Experts of a small language model.
Experts: 64 experts in each of 12 layers, 64 tanh GELU neurons an expert, 8 picks a token.
Below are experts of layer 8 (counted from 0) of a mixture-of-experts language model. Rows are named router (the router's row for the expert), up (a neuron's input weights, with its number) and show model dimensions 0-79. Each number is 500 + 25 x the weight over its row's rms, rounded and kept within 0 to 999. Numbers have three digits each.
After each expert's rows: "comes after" lists some tokens at least twice as common just before its tokens as in all text. This comes from a sample of Wikipedia text that the model never trained on. Tokens count by the router's weight.

# expert 23
router:505539481526510529462481492466509492489460525486457513522518501457494457513530496508540470522510473488544449508497462493495483488511513489494504421484514497510517474480467545491523474494493488505536465526522472528463505540441517512491526526
up0:485470490492518528515519479514472496517499524490500513512491504532530482505509514468482461505555510499464474510515485483511443525475492510519496488523476543551472517503511535495515469529450490515528547507506494524484548518502515485528498544
up1:556464514481477504528507503509534498463495486489467547547470477512473497469491508462497501559513483539524486540535471504487478532513523506466520521458480494535479504528487513510475516521513447478482489483473520524502448487528502509507480517
up2:506548534539481488522505506476501487444529474479472526486503528573522483528477507549535443564467537446461502547500502535483523493473488492491514475522506491476511518470534470535495496503460495498499511521491504555493508501478492478525475468
up3:504457493481478497492474508529525521469519508497456507553535485468491456489571523482484490504478552510526516495519468520473512503519524492525502544508490541450468479492488543503501470455522492473547491461514521547510519492481522476457517508
comes after: "a ", "in ", "of ", "the ", "to ", "with "

# expert 16
router:472519493526514478512489526465535471512494511497465474503478552511467486508524519479491498502478493522452481489502473481499500540522497518522569504458472514491468492531491490525547479555556500498500444538506472470500553533496579465479550473
up0:457516538480499533523507501492523492540550463516506473543474532520483471503455478511526486527492507535491521504469482541461458481496529497517507513503505530512485527548491485491523489526553475484510450517498503472468492561490499505458550491
up1:485484488485541477487476473518493493501562485514505509501458528490485486466492467501532468495472471440468514542564479486524497476514483507510541518501459497476516502479497490477498523471483526511535479522465491469497477533545471468458521487
up2:500502472519492479485496509476484486532476468504549512533473503461498471515469509508499471514517503507508518527487540480480503477523492433514505500486522440532487507471456476470485528539499510503494461481443523528501507511503514518521491504
up3:488520511470526503481511494477512501508509500509489524480514486492489485523478501469480442558489477480533478503512435506502518501496502473533472483512497508529495539544490476458495476501500524492494453513542471492455554522472513527506504526
comes after: "the ", ", ", "of ", ": ", "- ", "and "

# expert 38
router:474506503497554514536482516483498494490490511525526493494487461538458498477423469528495481509510483531510467524514553502501500506494520486484515450511470502553477479499506461541483503499444495500506493509469495461490499512515514543505511497
up0:530473472497488538502510515459496513485537505549515489457497456451441480473449530472492506492501527510510458497468478520500483470528491474485505487535512502554504530537516481520491518474507494501506496505531525490531462536503504559486495468
up1:494496467518503495470491515474509492468501491533539435480527471526520523489502518566541515512483483491475467528485469526479506507476479468474533482479465462522523523479512507517479474499451513514544480537528515459532539470541497460508503497
up2:509467527488495503461519519493494501509485507463530532482490446472494488482520516500488497485500512552512517498502519503507495435522484488490494523530510523526447503541505429491497510523464514489488475479470509503551503479491499535509486490
up3:511488486490486499502474491530503526515512491491500484533508504515508478500444474510500503488508530516512467502470499487511545516486534526497497524535473532467508493502485495456539512530484476544506517483464492536495510478511524509453497535
comes after: "he ", "\n\n", "He ", ". ", "\n", "."

# expert 47
router:484477517517529541529467465460524519458516585528490510521530537531496474497496483503462494503493462523486492490483500489518472530502505534459496473510544497497471500517501517519500526507524523513480495543471468506470511474504478486511533514
up0:502504533516459500545457446505479512503490528517498477521500478534463473506493471511513490491457531507529528498551483487460488509475550510541523494504503497469530487508523491474508467498505482521483556493526486502458469564562467498556489503
up1:491484531521511513464477511519496512501502510512523480510539523476531474458500490476491502482501508488531510520485485478521477521433498472504514499479532494498482520526480468503440477506519512511451499490519486424529515512515488490540499518
up2:497513488500507503494497459492505479530449509499545528452496528521502465480453497536491481491498494518488500501499511505473528492525476478475433513481483494483501465497563482462533524522518508538478507511530474535544469492456492508509516495
up3:514530485528516516504498536462497499502531471493537446510530479487464528533506529483508519559547466479466523496486456476500459475504474533471524534521485473474500503471489549512516543476503500467466498523515492509521514478516488527459518518
comes after: "\n", " ", "1 ", "2 ", "3 ", "4 "

# expert 10
router:512505514495504491503485546468503513517497519476516474485493469490524476476496488485512469505529499478522484456482460511463475527524501498502474491526504486507493478503507483511486474473541494513477495511488484523485532540451535498494566490
up0:507510503494519516467497520484504522501475537522472501476473500480492520471512509478457490516511436523444499539483535524477487513499509479466506528479512520521506482502531502552532430481531464470502507524496482474509502547517504512483547473
up1:486530489486487458464536507496523514539521484471460504530527496482513495488483517496523478492518521446503534497471491451524498507506493518528479490497483531472421483476508509450510493494457504480498484483500499556481518489500526506528519490
up2:506478543521497495446479479470496513527509484514485540522516498525484492457498503500527519473490544506526528482467475476506510508480506540499477461483529506468524521504548506492503509556518499522493512509530522529515486460506463457507521438
up3:458506557436467496476472492516523527511495505473469492509508524498479449473496527493487483515507530477468488530487494516497563532488541515554481468535517487524502470497513527498552535442491514453491497483522475525481476480529504502494536497
comes after: "the ", "The ", "'", "s ", "a ", "his "

# expert 28
router:455495494491529518482479493469500496518489550467449521521469506487485455494489493463498510475482531544457514500501467465480486490521535519556535489482492518454471525490454528457511503501526478515476490522496477471496510500449503492481553526
up0:503478491462479482455484515529502480525451538461484456473467484530542531509464449488533482504527467489547471465462569455491508502469530524551512513498497524487483507504492496502487486496502485513538511533489551501473525472508463488480526487
up1:451524512496468489513534474492515529473491506501495481512515519523512452482470430487520484457536479527530492455512517503484509465541520514458498543480514499499488481499505525500489504463511549552507487482449471446479514494453472486527487511
up2:532508474488477467491478457515527516512500524472471462485525498424484474507459517520516532483500500479492515511524524447474490448533477524510504502542515466495495509520523512484460459500515468483471507536503539536510516499475492487496490502
up3:467529495504513511491499453513507516540498528537472540501501530524466451489488488468528510534492501500517514527469480549503510491485500558482490491492464519505492476546522521517515534504521542493462472566494502473483517509482524481497525538
comes after: "the ", "a ", "The ", "and ", "\"", "s "

# expert 52
router:509521492502541526513499518466533502515510498508454537545508501517486515520468463493501472551463506489490481506462472476485483492473511479468495496485440489498484478520514487475523525497484531512509499484499461527484515528513510507532542529
up0:490511509457495504515510517483453465493513462489476496534545521520521500490468466521498544532541507546481523489507504516525493499525495518482479509524529478507495527515524467515460528507497479481450514539451498493488480493528530456529445534
up1:482508486501483467488500547522482492497505521471585464473511488525559494511519482476474478523512509506451542537508499536456519463511460491485469538487508467507529531495504504529485486499467462504528499440467478443522531514475466539498493538
up2:470481502472488489483492561496501526532523484499496514542551470522464414523455472484494510479493501474463482491514527497522506505442475531487510525481498524503505479520468476498477517459503585512494509519474491485501532473511474459531517468
up3:493537509545530493490532462558450502455494455508467494485472492473515514461497480513547514491474504501475485507505520522502468480487536518452519540491486497506498512499520505525474538471475529498520483466468483513467507481484461515524539462
comes after: "\n", "was ", "|", "202", "to ", "it "

# expert 1
router:510517485493499516488515481481521496509473545503460478522491514530525474526507447518467513469487526547469493495511490491466517535526468479529499516414505511502481452514464506522550485520518516476508485514452484510498539513512580496456520522
up0:491515447529538467521478520505536497504513497521474451510467485461505488510494445528516471507493475525516497558505481479444506500497535498476504536540497505509473449503559526518477512544515557515454526454510467478500513505502507481536472509
up1:509517507488487514490487485508482475477535511501510484505508520519452463502510529536495498510465510456455507492523462517503487534559523471508485508474505527444512472493479451509463489501497473483528487471493524541542494506510534514462526509
up2:484487478499460529496505524508475518516506507505476511500464506480476516500451474537497499531499480493506503500533424486466503517476457495504444486504504420471506508477483509507505472464514544451528517449458507506505505456515525545507531506
up3:485496519491478493483472481488472502528441504524479523493483490536514509481498477521473499503486467481507510479534518455478482499479536530484463462518540492502509494504493518524519479491532546491494509498448557492506487472559489481463512509
comes after: "S", "P", "T", "D", "A", ","

# expert 17
router:525499483504474487495551484432535459478472503538471501521478497489495485475499445478517495483503477489480464529524491511487471521518515500508508508484546542519509500468506488463465512495524500472502494490471521513495518545486510528531536533
up0:486522496500557496446473512457470532472465471514485487514547503480535491540478522510524519525472487474467523497529491507493495487475509539530500560490467519484445529480486480474495533522476521493541516511471511491490536475521509511465479483
up1:507512478499495496500526539473472506500459536510466471495520487496554476496503486484533496467521501479516541518485485520504522523475472507516533492465516449541484497483533489495477518448479523492486461475502520503482513449502509500481466522
up2:449531535561506562514496478509544459498530444516478484432473474503504476487491473475477558554468488513537427506503502496529531473526461484522549560499485534447518485458536507499465516461498488503489482492504522505531498496528468488479455486
up3:486455441510523535500504482478508490549515493491495490464519486522490494496513451500495498498544502546486478482564537522447510493500475479497491490490473508486537500487572513497503479504481488482510502523511494473540491532521495491525521538
comes after: "\n", "\n\n", "| ", "- ", "==", "("

# expert 35
router:488524466518486510527536507486547495476525485475486555532531493499468495493494503463528499519476478475456481517487490476488477494495505521539528507477499497529510456458498491507515542475530525469497419481516444514431527507504512494514513496
up0:557527529452531495458467554483489480482500495488483506533436485483550455501497531494484504477544513460481503511503486473462493512476460504541484529492508474495490491535467521488490484524535498516496497526470526491472513497489524509512481497
up1:551500459497459496531509550495492508505462496464504540499517541459489492499514513525522507476491492487489489501443575487508505463496511527566487524451487493509517470466470474527490437496519508511523530435485487536517500510491497488499481473
up2:485492481479495496469486519521494471492493464534490522494509502471530493533461478478458508475527513493533500502552522487494490495497529525502562485521506515472480482499519489533531472489460520525502462469546510488504504452510549552497506469
up3:473472485512471512516490476490482552414484483512536496527483505496524483520464472509535467491460493539472493477485470543496532512473500499522458515479490515463505505482491464532511558548484481503512524495474516498491516497476472487492493485
comes after: "| ", ": ", "in ", "de ", "-", "at "

# expert 40
router:496500502507516522500514466482525496537478496505490535522505496525502466472512471512454517466461513476520461515456512452512498511509486503504513500501509508536496449506479534485486481477464522493532465476537472547499476512469496522445525506
up0:511498482520519467499486510442524490541530496511515473522534485461511511504466477495508443465499475519537553464461522508461498549570493450525505472537478470522465528473490515487508510472515541480516519496503494536460517479504523527489495533
up1:506487500503497515522526475460558519517523474484492509554510483519466513490498530473482542479494507437523465541531489528553493483506450457505503495525496503494526535554520485471470543522539506489509458500534484510524532487494476510506486529
up2:514506474481483502502527482479520558500540513502501516526514488463504486534469506529499491499451503484483474501480454484507493492509465502518515509494442460506469476510507546448530529463487471552533504471506483531524529495502496495513517522
up3:481532492516514520509518446512491486539516466523488440454486495525534467479489505506470524476461522499504450502516476538487494515547492541537487531473462497533567472476484549464481481473484496526482501496526492478455490510463463520486514507
comes after: "| ", ".", "–", "on ", "On ", ": "

# expert 51
router:479505482531554502477464497475518504527456518481448479533516508465552458491505493489503497479471495534489476476506484482498474522467494544544490475455496536494476484466483528534520473490542476503502499522509490465467500504430505477509497526
up0:436481516515531484494491483487455551504490545495484505538496525485512500463479554517480519512456525498493512536493516477522531495505529477501512506512501516520506529481502452552526467449477521443531532481478497485498488476466543510517506501
up1:490517485504459523493522488502560521498472492533542482504509518459465515510521473493534506486517497472464526494476502516526491537469498510508517494465454527470531507491471525517530509500466499536514474487504507526497484490476509488493510447
up2:470508475478511488484471483496486522498541511533531494507474510484521477477526547498503473511442484505491464429494485507463498506567488499458498533521496495532493529511532483475491509479495515502505457486546475523488461451489495473486503528
up3:489495508479511496502462503478512486505476479540516503497477530499483535489516513514500502525480459526524456480472523505474490477458484505462454502494526486470515478514530545442530506491466494518522491518449509494482484469492485522523529535
comes after: "of ", "the ", ": ", "- ", "and ", "a "

# expert 33
router:488573445551470514498510504498518426474509537467492551504527537500477515524492467492504514501514479508508511514469450497513503517471487513509506503487490511470444504502507503516503483520535503505504482495505517493507466516504545535458511514
up0:475477502485507484483465496481551523509499471494512462522511505479466481476524522560485490506509462495532481529541505456507466518466476459490554548514491470543498494521463517473512500508488548507478476536538523529490496513497516514507465517
up1:496544517513533461484460509514509516496525503475479455474503507549504519482471452499514521502494446525510501521461478492528514483514483560528556549503448490518476521521492476521532457514505517514457475473466463473483479485485503527534456475
up2:485524482472489492481480489466471505487542506552473518468468517497520476526464490515498507490520492542510504528521478486531518486534480489545522451520535534466511489496487507506508544511472517500508467531479474472498514509525498504508451488
up3:480483491525541515449514480544521457472497491556488521480460532440487481498495470521543475524507442499493484487460535502511464484476514478498513505536513493531504470448509514524477498532496490495497520491515511501491503515486482515496517509
comes after: "\n", ".", "V", "B", "M", "D"

# expert 4
router:491560518500505506476539483503536551522516523474509490465491520528462499531478520502528480460481476527511504502511508488476476510506483526479467487562479522450495482447494463482541499482456472478470492478477487465530508523470544524507518518
up0:470475510494505464504504526482518521485485529484519548512484490510523521494501501513510491509507493498500478553513499510529473475512485485546489478501517514444502485514432525518511491494547536498505487464502511487473488520476491485467499488
up1:521536480525529541509498462556519495508478447497503538474510533515444465507518527564560527510490519564502494513563435510524491483517513524444524506480533563459480527481527540490529502506480479473508499504493472493531525536473524499527515518
up2:506522481529521478467481517482532509518502502512490499471516498494458530497553507536462537527501489486478492484558528502502515508461507538517497525496503497461493471497512491553490487461518537512538517526479505481479489486481474479489491509
up3:486493480487476504502496532546528475487503453497530434498472467481501520442512512470505462555474487493571469502524511477490507518505554472513489490548490504507495520530499497505468500493490501530536473505548503496511472534506537505486494492
comes after: ", ", ". ", "which ", "that ", "did ", "who "

# expert 59
router:532516520467511506487500513488507459458521560524526504505468526481500503501528495492495456539497494550477469488453520477499492476512472503504501458491487531523515498462475492516519506489507515502489461511485504488450507518521492495493521511
up0:522497513475533534484504534472490456508493476491455502479491493463484513471490539466515482515512532482498481577484440552540471496483479500518474532467488500479529546453487518497512468505486529465520501486494519470488476476494499501498474547
up1:537531485462532506462530518537547467509528448554546557491509491483487519448519493511480466511483490540471528502508528538517486462519533462505519525509495468486405471474478541507502538508535526487482485483500495480512533528498527498513485507
up2:520495455520501476502491502489468492493510448464501459515471532478490459494536461519514478517550532458518466501489487549543513503511481500514461502501509507522441486492539524490461495516487521516473535520460501511554519503499495471470444485
up3:514470521515489488529505534457461532499509498524502505443504490547492476506536483511497557503510451505486477472501505506473532503485483510517545522526513527506514490478498528463500477465500488500522478497512509483554516534506504480512487516
comes after: "| ", "; ", "USA ", ": ", "AUS ", "New "

# expert 31
router:483507482484513555502528489480549434444500528486492508537542499497478502494482510513529466488449478513536470512464531499519463504492463511504514470492518496518504493534497530503496456494516530451487492496507513513504465515484538495475522476
up0:469478485516483485499507495478491493485508458547526497498487534503487485513494509474482461489504530498500506512488512527508474462513503506531458491519474480504510522505498514491576496496509488538523520486505500500431462448472502501462528516
up1:490494498535503475476506489472456478511470512492521522521491478523541527510492493512491464463501491468526469525479502498511500562449477492504519515484556476463550486544516486458521436492454475467531476515529495518509507474502466502485505549
up2:502471518487480484492513541482482506478488515502450508495518523550514492516471539514453508514489468498481490495500507487480484457491507465468511502495479516523489502540519485535512516510517531482484459495501538483521471476522500453492526504
up3:518487511505480486458476518498543530538517455480493515497494552500550494514487471524502524516462501491488518529518517442476511518496504478523499510477489508488475504484478492486561515477472522502495550504476498545498484515458501531507530470
comes after: "1", "–", "- ", "0 ", "1 ", "2"

# expert 63
router:520513525530497471510491515467531527459500533480476540522527516487516504483501484499558530514506499535503494487480468484518512539501496540487531493518503491463500474507455468514463452528541508504473490501510482483476479546501497438497526487
up0:515510493536469542498503511482510524499507479489496529507501501512470521508463542461503483519481516521486474534515478515437486472545521471463505505500504512503506510527494479504489530491477500499471538480485523493490480525523473467499544471
up1:481531481534491539515546507480517475530502531528472491501515455478523502461494457558518495522512517544509496528526467523435479542474439520485532524483524500428507466533493498478501445503521489466523503499534524467492452466498482514494524476
up2:513488526534495496453529482463473462519502513536548523445472482510497528454460510491480484516510506502502513501502551454546506506480485536480512528504513472506491494533540487538525507518505490545485479465480506502476480453483483475536490518
up3:549489508540513518541486531506503515475464515530535503526523488469478487508519528555545475518538473472529468459486547515532504480475495496524472494523551464511494453518510511467484480453491532473480504498506469499478478505541502520476495543
comes after: "| ", "of ", "; ", "L", "F", "Al"

# expert 21
router:466533528467537482556503492466507485505510524503491499521467510465417473533506511528505479481485502527506458523490534473534473539491465533495527524503478493497466474476505492472539521531522482514495461511521473511501502509502481497510496524
up0:493460520508500521503518499483440493489511501475541497521474492456501481508495506486516534510487505496456490507534468465502506542503511487526481479561519489533503544493496506484524470480547521510514464502467518487535506454442516532529514510
up1:512527486513529538509481496526491463514545511457480463479495437494525465475510551489487443485489516506512515495449492535522494530502463501503463539514476523509498498489521475450499511507469529484472509479495479465528491435471507555524531506
up2:514515521494559521517472462486519476474525540495473534529531522499499523525481508471521521546508497448482472454486485496488511503465511500475463470516449459527462517522504510448529448489491489510492499513532479508524523543508522469543495498
up3:458535500473481511519518501512486504496485475446469497525549513478504515485503485537482479459497489549546513547511519536514518520502473521509425476471472526502538517515493525442461481524525512517519491447476483507474510498482468513506459535
comes after: "the ", "of ", "a ", "and ", "(", "in "

# expert 49
router:485501455539535420517486513452511530520473520478469520523487525488504455501464521491515484491525466511452512488494469509480462506499482524473533523448440480463496495528469515525517521495501510498471495524495458470469516531533510523487534491
up0:491508472481558487479483490478535550544507519494541516476505427535500499524474514507500500510482504491498537485529504502490525480493495505497531491511507514478491496522512478494503490487506487473487482488538487478467531528537491494558524432
up1:496501497514511455503487490513481486498477524488471488477483512485460460496505479474492516508496482537498493474512506514550474470503516491490500472484481515529505535503538473538519521523482524528479493478455506479506546484464544507453508458
up2:442502501490473488521506517546527509525496505478539476507452500499503500489493478460516470496466507506510509488483517467499492485475488514530471523469489506513517558536466524495527512492510471539504469511526549500503475498488459513507496483
up3:508506452509492506480491434499490511508499532548490541475520523515502476457481486497489476507506494507486470465543510446471479457437464486513496505482490494435540502468508473475444525528469534467501538506461477511496443507527467509498458522
comes after: "the ", "The ", "of ", "in ", "during ", "after "

# expert 56
router:459511464535506460490511482475548484495506515481468510465508506489524466489495457488480516479498497531517497480439498518505507524503462516510474504504501523479508453489494475508516525492511454468464454523518440500508503528433499524496506539
up0:512483522487524554480505496519496513475506479514467498488506507507483485497538543491481516480490493492486465553454520487506504470545495504523523503506508535474504417509519463504511497538497479520481501508510527501475483492534500489519479487
up1:501485530487491473575481492487511501506474513510475485491524521463537532471526501494515502488500506463533541535550524501497527513530467490450496480514493478505537503465499504530541527505502593531485502496426566523480499496544502494514480482
up2:473453472483510452498477526475487521526534490484496434538493475463520507492508473462528481485524522495511513518496474482510494519527433494539478497504472481496495499493490520497510492488533505495484518531481513527503515498497496478514516524
up3:515527462518481494483495539497502450489516443519499478517518486498444482502498494494442475538510456504517487510499499498491497502513508519514500472523491486527489458495507494496455485460472477502495527483473480480515521465512527498487510535
comes after: "in ", "of ", "to ", "and ", "for ", "-"

# expert 37
router:467511447542552489515470499461515469489477485512519471534492517521507461497515490498476496456444521536475511496430523476474451492524495548475529470495514480499494527485499505490519486486513487497522497522507488514477512494454505446502489478
up0:483472510517526521461486538518499526494500512491509511494505517463454480520491466545514516498512552520470503468505495505521541465469501508458484492542480459510498519491482517504541526502530483488478461491459512442528513524534554478470526465
up1:474532498535461464546518454497493531503509501563509497515504522508530526527524481504492532537551472489498500498525521511570459464482479525530503468499479509528540512474509484490445528525549522508506468477521497533485475489478493514479521462
up2:510479459489495505495501516505474497487494493502517529541468489560484549545509484509541450509511552494530471455521533516458471479516442464523507509509533506522501473486553483522525515509480506515486516486551505575485501513512468484511503477
up3:471464520487530498481502495463495526505510501505512481490504488506485487498477493538554486549509517514484483517512506500509474504463473485526525485479454488520484477522516516540514520483468501542506522531455505527468465479499515521478536486
comes after: ". ", ", ", "- ", "\n\n", "well ", "However"

# expert 36
router:490510509507536486508462470468517525508509563540509526529508511491497495496513514496507440449472472509465511514504506474504487500461505493505531498482502528466454519487495506522498495489505454470489493525523485528503523486480522494416515511
up0:504506546503470524522504521468492502496528555484493481503502506484510478514496527517562468530497463478503480530524512500515535497491491489517521505511464513461467474487494527498501473553495471522459511522463499515532503449518505489490493537
up1:494474487526487487524470478490529519493536489564551458534527474513498500497496477520487476499500514481478517522522509527562472541470511476520548483556505500479471509522493511498469557525528507488524495508526503446498494505477466518457453490
up2:479497464504488487491502538528479524450492516495504530543520526510502563508519515490503520536477509508478473455522494473503498483503482474559469466485514456503523477471493485502588473531482514564537494509515485466483478525522513508495466480
up3:471554469507505530489453516513496453512507506528503511481511489517546476505482537508532509481482483492524540488488508463542519526488457536549529520484469477529524477499531497537523492476500536547514519473469484527520495478495444491483479520
comes after: "\n\n", "of ", "was ", ". ", "is ", "="

# expert 58
router:510524471520489464507486500472509474475479502472499503523522518485510481473491520456491488499452496524507472499491527517450485499514462494548485504456479516476476495499475526525501461492534492493493453500506478506473481465535531456509507553
up0:503499455478447465530449506471517482473489534494497516486516520463515477481499516521531499546533516479488480437501500478537477512499477505495478531494506499525552506529517492516478478483501476503541476479539458472482506465562481471483483495
up1:521499505524517443521487478495486483501519523528489508503492435539516459534468505496528527513530513501514491491496487503501526526464500482514476534503487508504482501537473536556481475473510513512483520505466475507517462460542534500517483495
up2:513511477513499484493548518479552534498530524495468498497507535482507429457497526477505530534496487460500490543513518504494486496502493513515519476504548519462489483503438503483512511519515522516475508493502534516505471510538409461510536459
up3:495517481451506498489513529499517490529522460481524482453466512523466515535483498500527448549522451494488505504461508484513509493531481476480495508536538512507511476507502517460543522563498500472488524505537519503469458519513501512483490536
comes after: "|", ".", ")", "\n", "==", "==="

# expert 50
router:517486489525501512505502515483511540450494514532478533542479537506508512513485507483506475527505499518484456517481461448514461473526482542537510480482492483513507503503472516515508454515511481514467487498486503507487463537501515497491504487
up0:503498494517552521524448511527489494503506490524467555519519487526456511473498480520518467518519451533551496511482543489526495508483523505506458491502495467476507483509520488523516495504462548530504514528474508510525525473487514499467517480
up1:522511534530488485480466501473476471482459473507488518519540506536484531505488507477506517513530497546480509529547518498510530510463479520466500508510482479500525512515502499473518532514491512475461535447452469504535471518541464475559508513
up2:566512504509475516500456502505492529515529478488485529562473491502489504499502488501468487502505496501525534505469547468493520488484493552529509510467491517494520484490528491482471503494497485515519515490497537512455528512508484486493504500
up3:466475466471478521504566493506494546473483548531481509521534545533514486510470503523495470479521499492472494497515568488491483497525503468498521472521520528510464523499514554439500507516456562501483503462490512495515541478456539542514513510
comes after: "| ", "; ", "(", ",", "2", "0 "

# expert 61
router:490485525498510517477454509476528519478512506477520492507508480487523476499505499458514476483496508512499505525488500448506483487496527547526501497447491505492473476480447473508504483508527470469488501557524471512481498526459498511503536458
up0:515509543502450500497493485466484463521470506484450500482505541566479495517500522520556498491497478483490499536484470448541517481451573495486508530482508521479435517484494494470487469497514485487505504519488484513470500481519481487479524514
up1:523536481517471518521504529486462544525467467514464451490486498525483487531468529535502510553488500494510501526490541468468525510491519488532476501498532482534477500532460495487466453453488512510516499480467508481534497503475516520575491525
up2:459512545503497518469452528522484493526473473489500485461497523496482541526461534488502453497529497492486542485510444505490460514531511488513476507475518506543461493495515481478483525465555486484489504543461469550489503492518479486500505523
up3:506488438530503462512506509514581517543473519485483488478473516516515488525478484509508497491517500529529518501519508514501513543445509525516496508506491495485501495522465516524510510523525513499515522483489490511512474511455480545495515480
comes after: "| ", "; ", " ", "— ", "\"", ": "

# expert 62
router:497507514462495505527527483497531526460479519514485525513503535471476481458515480498523480454522461504475528543494465465502469524529474500483523452491507524480501481496502524492521519488511532495532474531489507493475532505490548500476504497
up0:514538491511489481476464516485477522510481488477521444454474452509476499503473492509489543507461486497505544499489512516489528468472520477533463520478498529504544511503550520479495527465529499508535505527458530468546478547530505498472478511
up1:512517495504454502510480529542524504505500459532504524541513518472511524504528493499501526519534511495501471516486516503463509549485487543472510519538469515489483465551502523492466464487515498488511526471493519496524488490538497532521523490
up2:466499513479499532501531490466499526533441494473512504511501509487506512479498494506460529494520484496521508519491478520511497514525525563509475484480527508508455522500464524506525500490491466458552516467509521520486509471496497519540477523
up3:509499509438501484538486480510470546523467505462535481543517466474566507486467486474498517415502474503518474547520523494482507498539509527498496497499513511495507508461515488499485514523448487465512468476491518489474529507506500500480521491
comes after: "201", "J", "198", "200", "202", "199"